{"d_shared_expert": 0, "tie_embeddings": false, "lr": 0.00262}
Below are experts of layer 5 (counted from 0) of a mixture-of-experts language model. Rows are named router (the router's row for the expert) and show model dimensions 0-95. Each number is 200 + 40 x the weight over its row's rms, rounded and kept within 0 to 999.
After each expert's rows: "comes before" lists some tokens at least twice as common just after its tokens as in all text. This comes from a sample of Wikipedia text that the model never trained on. Tokens count by the router's weight.

# expert 60
router,275,122,218,221,159,241,166,143,259,260,119,161,197,240,161,259,220,137,232,188,221,271,252,244,147,258,197,214,147,209,164,181,265,211,200,204,249,234,145,235,178,202,179,259,227,182,229,195,231,173,175,165,157,209,165,247,218,241,221,246,242,194,224,210,180,146,138,178,252,163,147,245,168,171,171,160,162,237,160,232,193,193,260,155,139,182,271,231,240,198,164,171,149,171,250,247
comes before: "\n", " 0", " ", " 1", " —", " 2"

# expert 73
router,254,147,202,279,170,219,136,144,242,222,208,157,246,234,169,242,221,169,256,217,231,214,245,263,155,237,250,206,138,219,143,160,228,270,189,222,211,222,169,224,147,267,195,232,221,181,252,138,300,175,186,152,119,202,156,224,217,231,231,253,236,219,236,268,196,141,167,176,269,158,167,216,137,147,151,160,176,235,187,265,200,173,238,154,161,193,201,247,240,238,167,146,156,190,256,253
comes before: " the", " 19", "d", "c", "st", "ist"

# expert 152
router,219,176,215,234,163,239,189,161,262,256,180,165,236,202,152,242,216,164,249,238,236,250,198,217,180,216,263,237,144,226,180,215,224,203,205,240,209,237,153,227,188,191,170,244,198,205,286,171,246,180,172,181,175,209,189,199,185,246,223,232,292,223,196,242,159,169,172,174,230,178,194,276,144,169,132,138,156,240,196,220,236,209,206,199,178,160,216,231,239,203,189,127,154,190,249,260
comes before: " |", ",", " (", ";", "8", " (19"

# expert 16
router,233,163,275,197,159,204,146,170,218,254,168,139,235,222,172,278,233,173,237,269,263,252,252,226,173,226,223,225,138,278,136,158,209,231,185,191,173,229,172,248,153,211,142,229,244,139,208,133,194,174,159,134,163,288,173,215,194,244,247,255,267,223,233,275,169,158,172,183,255,176,170,246,173,180,124,149,175,239,175,245,242,193,202,171,169,214,242,176,229,229,125,182,143,172,272,208
comes before: "s", "ed", "ing", "ure", "a", "er"

# expert 9
router,261,155,233,226,202,167,198,120,219,219,127,142,199,264,199,183,261,182,294,228,211,249,222,220,137,214,201,187,140,200,187,148,207,274,196,274,207,223,186,269,124,255,209,252,185,211,197,170,221,151,223,122,142,209,174,161,191,293,187,205,211,234,255,216,224,188,154,162,201,207,163,214,176,159,187,201,202,205,182,220,224,228,213,158,150,184,243,240,262,264,158,187,145,147,236,185
comes before: "-", "\n", "==", "The", "===", "In"

# expert 32
router,254,172,266,254,144,221,175,160,231,204,141,149,248,229,149,235,233,177,238,219,252,253,243,249,168,224,261,237,137,230,182,189,242,213,201,201,253,252,172,234,171,223,158,207,163,179,236,196,214,159,178,143,197,233,140,227,228,232,237,225,234,236,250,274,174,156,170,193,236,160,209,236,171,192,181,161,178,240,154,222,231,216,239,135,149,186,262,243,241,182,169,169,166,186,221,215
comes before: " ", " f", " re", " c", " p", " co"

# expert 11
router,226,169,245,215,152,225,144,164,281,201,128,172,266,271,195,256,234,160,262,210,210,276,292,239,98,234,223,207,153,233,192,186,237,248,216,255,211,243,156,223,161,248,167,246,217,158,253,213,231,180,170,163,185,214,172,222,207,229,220,265,255,245,218,220,170,143,169,200,241,186,204,204,156,174,187,167,124,234,162,291,232,189,246,176,202,177,237,200,245,211,190,201,173,165,279,280
comes before: " ", "\n", " a", " the", " well", " —"

# expert 27
router,220,149,241,270,181,194,128,159,223,232,139,148,227,235,166,227,233,181,254,202,240,197,230,254,120,222,205,236,157,191,176,162,232,201,217,220,241,258,155,215,159,245,151,243,182,196,254,188,195,153,174,191,206,237,175,270,260,230,224,229,261,238,231,232,188,194,144,186,248,173,171,256,143,163,143,175,197,245,177,223,245,174,259,134,168,111,276,201,209,203,164,179,134,149,232,252
comes before: " ", " the", " a", " re", " he", " his"

# expert 156
router,230,141,222,213,144,228,182,153,225,231,158,163,282,210,162,311,266,186,203,237,254,247,199,206,160,208,253,255,195,196,134,193,222,262,206,248,204,283,147,215,172,233,138,243,177,192,277,145,210,153,190,144,125,209,149,216,235,228,240,228,195,229,224,242,180,163,170,172,223,144,180,255,165,147,168,130,191,229,171,239,251,206,276,132,167,169,236,239,237,222,165,157,164,127,254,207
comes before: ":", " |", "==", " life", " ==", " career"

# expert 45
router,224,157,286,243,139,213,193,188,238,220,172,175,206,243,196,228,231,188,191,220,272,230,222,254,193,265,224,212,168,250,121,189,239,220,174,234,253,251,148,207,152,275,162,189,212,181,263,184,260,125,166,167,187,246,163,246,228,197,198,242,256,281,268,210,148,128,154,131,226,109,198,208,182,220,125,183,163,224,187,227,210,174,219,155,170,206,228,200,273,220,135,202,158,153,224,229
comes before: "s", "ure", "ed", "ur", "ly", "y"

# expert 159
router,247,131,237,217,162,241,138,167,242,220,116,143,236,257,165,211,237,170,235,209,237,239,249,246,167,228,266,247,156,209,174,172,248,236,194,240,193,246,122,240,154,263,172,243,217,188,251,198,240,156,112,196,169,234,191,213,217,246,219,270,231,261,216,240,156,182,148,147,211,173,152,257,163,188,165,137,118,269,178,235,239,195,220,166,149,163,224,246,215,213,151,163,169,179,237,227
comes before: " |", "-", " 0", ";", " —", " 1"

# expert 97
router,231,169,203,265,163,244,186,151,247,224,119,135,245,224,160,241,220,151,276,223,209,269,253,227,194,260,216,231,164,197,190,192,304,223,211,260,179,233,168,251,145,236,225,242,212,182,199,153,213,157,158,141,174,243,183,240,235,230,249,250,215,215,191,219,174,151,160,171,275,125,189,302,153,139,157,154,128,215,147,254,223,165,229,154,159,142,260,227,242,200,233,176,140,206,254,240
comes before: "-", "\n", "|", "2", "4", "0"

# expert 78
router,238,176,232,253,173,225,184,154,219,250,136,174,233,281,186,228,188,155,251,258,225,272,253,247,136,220,232,220,140,232,171,156,167,189,213,239,243,279,136,218,187,245,168,241,223,178,270,140,211,142,134,206,173,267,142,228,240,225,211,229,204,241,254,265,185,203,179,125,192,175,166,247,188,171,168,176,159,242,184,219,223,160,235,151,165,141,197,227,185,257,193,167,218,163,257,249
comes before: " to", " the", " in", " by", " as", " with"

# expert 103
router,270,136,258,226,148,210,184,155,245,240,102,170,279,253,185,229,200,195,227,241,226,263,247,206,144,240,236,247,197,214,195,156,248,236,177,215,201,228,145,228,173,247,163,247,190,182,236,179,200,172,168,159,118,216,141,215,188,240,212,194,219,264,243,259,187,144,113,164,227,187,207,237,146,165,133,147,167,220,131,238,247,205,252,141,146,164,229,260,209,256,175,196,185,234,238,236
comes before: "|", "-", "\n", "==", "The", "|---|---|"

# expert 40
router,238,169,222,261,158,208,200,173,243,247,149,204,249,226,184,208,200,151,252,258,216,219,236,258,154,250,232,237,145,200,173,141,225,254,188,261,209,258,130,247,142,268,165,222,193,198,231,174,265,173,194,167,154,241,175,264,222,229,236,207,233,232,265,198,240,212,160,193,233,145,149,227,144,172,186,168,164,229,159,215,242,146,239,211,176,147,229,241,244,238,213,131,179,147,204,202
comes before: "ed", " to", " in", " of", " on", " that"

# expert 50
router,237,161,232,240,155,214,156,150,268,222,107,141,242,246,195,201,237,175,283,193,241,281,239,194,124,208,217,247,133,214,195,191,257,173,163,225,209,198,151,198,132,263,163,279,210,175,222,170,222,204,173,136,216,222,169,237,238,247,251,279,228,204,193,217,178,96,157,170,284,178,222,250,148,172,182,151,117,239,177,221,207,237,199,148,185,152,207,188,258,170,159,178,152,167,211,231
comes before: " |", "\n", " ", "/", ")", ";"

# expert 129
router,201,150,198,219,198,196,127,143,236,278,142,178,231,255,118,213,182,190,260,268,203,250,259,234,199,229,219,240,171,205,152,151,244,255,211,221,187,193,181,263,186,232,233,266,184,169,258,159,193,149,154,131,170,257,172,199,225,235,222,218,250,259,236,272,191,183,186,165,224,143,202,264,177,176,186,101,141,226,156,261,221,208,199,159,154,163,215,242,230,232,201,178,190,165,238,256
comes before: " |", " by", "ed", " to", "er", " in"

# expert 62
router,250,156,250,227,199,229,137,158,294,275,164,137,203,193,181,209,237,146,272,195,199,279,265,175,157,267,285,233,139,260,193,198,272,247,152,217,215,174,167,228,157,232,164,247,186,206,211,166,205,211,154,166,206,220,198,241,200,255,238,230,183,234,235,222,188,139,174,198,295,126,194,230,130,156,200,133,122,255,168,210,201,190,207,138,138,154,213,230,265,181,156,160,158,190,200,209
comes before: " |", ",", "'", ".", " (", "–"

# expert 51
router,232,188,236,246,177,219,152,176,207,226,171,192,250,236,149,264,205,189,257,237,234,261,239,273,143,292,265,238,169,217,189,156,248,224,175,225,247,239,173,207,198,219,139,255,191,169,225,133,194,188,160,144,181,248,160,194,215,249,237,253,259,223,247,301,200,146,169,196,244,182,188,247,183,138,194,136,171,245,123,228,233,189,213,148,118,169,240,243,225,193,165,176,135,179,246,235
comes before: " ", " of", " was", " in", " is", " to"

# expert 46
router,223,155,239,217,205,230,177,185,232,224,179,181,278,232,160,271,184,178,223,246,272,237,244,219,159,228,231,266,204,210,156,201,249,269,219,273,255,258,165,224,171,240,175,213,186,190,238,171,210,122,167,168,122,236,181,237,225,213,273,241,262,226,220,252,151,155,169,158,242,197,176,216,167,161,168,143,174,296,151,229,247,176,191,137,181,151,218,225,218,206,167,173,168,114,212,238
comes before: ":", "\n", "==", " ==", " information", " V"

# expert 151
router,220,166,229,218,207,183,148,174,230,210,174,158,254,248,147,223,232,188,262,196,239,230,265,272,173,261,251,231,184,262,177,160,209,229,231,231,217,228,153,241,167,228,152,223,181,189,237,144,228,141,171,192,153,240,140,213,272,253,282,255,235,256,248,252,180,184,197,129,242,171,214,267,181,157,179,160,184,261,157,250,206,201,233,138,160,137,241,237,213,183,196,163,183,155,247,276
comes before: " the", " a", " ", " his", " an", " to"

# expert 96
router,193,121,226,221,170,227,189,188,242,252,183,179,281,240,116,236,234,189,248,247,263,209,206,218,167,198,234,253,174,221,185,178,212,262,166,248,251,252,155,261,178,239,167,257,153,178,223,151,247,185,179,165,78,226,168,251,261,197,248,249,222,216,234,220,139,160,211,138,236,178,204,231,190,152,171,167,149,207,181,220,266,168,235,163,181,169,247,251,247,249,143,155,194,211,245,238
comes before: " the", "um", "d", "el", "ly", ":"

# expert 136
router,254,169,214,235,197,213,146,188,240,231,170,171,257,236,161,238,236,164,261,224,250,258,183,224,220,209,239,167,149,251,198,162,238,213,214,233,217,240,136,262,143,211,150,278,209,162,214,188,252,192,176,138,224,210,119,228,230,245,297,229,260,216,225,176,164,168,141,186,198,180,203,262,166,166,166,187,106,243,160,228,226,166,193,160,166,163,220,261,270,211,157,188,177,183,227,273
comes before: "s", "ed", " the", " of", "ing", "ment"

# expert 102
router,222,152,253,242,211,228,135,162,258,233,115,140,252,244,173,222,212,147,271,246,222,266,247,197,127,238,221,239,190,240,168,194,276,202,176,239,213,233,141,274,118,245,171,228,259,157,214,153,199,142,171,187,172,230,187,224,216,208,274,233,260,228,248,230,182,147,146,148,268,172,222,214,177,178,136,157,171,222,150,241,257,200,248,189,166,164,227,195,217,199,145,110,156,169,249,256
comes before: " The", "\n", "5", "2", " It", "1"

# expert 42
router,241,152,202,246,182,213,171,168,223,243,169,176,221,287,148,257,209,164,274,239,237,217,215,215,136,211,232,222,140,219,176,145,235,275,202,229,208,225,199,252,201,258,184,243,172,171,233,165,232,183,160,178,204,171,153,243,194,236,244,258,209,267,253,204,189,159,183,172,220,106,177,226,118,153,153,175,182,239,134,247,226,182,235,173,158,182,227,193,248,242,188,155,170,215,228,270
comes before: ".", ",", " of", "s", " to", "|"

# expert 24
router,233,146,239,236,196,213,189,166,243,243,194,171,229,268,205,291,213,185,261,234,211,230,221,251,172,211,212,259,173,202,148,180,221,225,146,212,215,233,155,210,138,219,154,221,226,157,244,171,217,174,177,176,150,236,158,283,200,222,212,255,238,227,244,206,130,120,155,150,221,188,172,237,177,219,121,199,181,233,187,216,238,186,270,187,210,165,226,191,229,240,140,161,135,159,260,258
comes before: "s", "ation", "ed", "ian", "y", "ies"

# expert 35
router,239,178,226,270,145,222,155,179,249,224,153,159,250,206,175,215,255,151,230,248,248,278,234,256,135,223,230,216,150,226,181,173,236,242,222,218,253,273,161,223,153,227,156,212,167,181,211,167,219,157,174,124,174,212,163,216,246,249,217,259,227,250,242,249,142,169,156,194,221,156,188,227,138,160,164,148,172,230,150,204,214,204,268,184,130,158,226,261,228,218,132,193,131,185,255,207
comes before: " ", " first", " f", " American", " p", " re"

# expert 157
router,222,200,283,230,182,228,162,180,242,256,171,140,268,234,176,259,223,153,225,219,222,233,243,235,203,210,229,232,175,233,160,174,282,226,205,205,244,240,178,232,163,224,151,235,210,175,259,176,228,177,176,159,180,261,164,271,232,200,248,271,236,276,262,261,174,193,183,158,194,140,203,294,169,135,161,177,176,229,178,232,246,215,235,163,185,139,210,251,255,229,173,184,167,139,249,226
comes before: "s", "y", " States", "ment", " medal", "ly"

# expert 59
router,220,154,172,193,188,248,149,185,201,221,170,173,257,247,191,278,202,183,218,286,265,214,207,248,190,237,214,233,185,256,122,121,220,252,244,238,225,248,94,213,196,235,168,274,221,161,245,130,254,120,178,140,146,201,130,227,233,210,240,251,207,229,214,257,155,152,141,158,191,163,176,251,165,122,188,159,156,259,137,229,208,233,277,151,160,195,273,241,215,260,186,170,207,179,249,264
comes before: "ed", "s", "ment", ":", "ing", " to"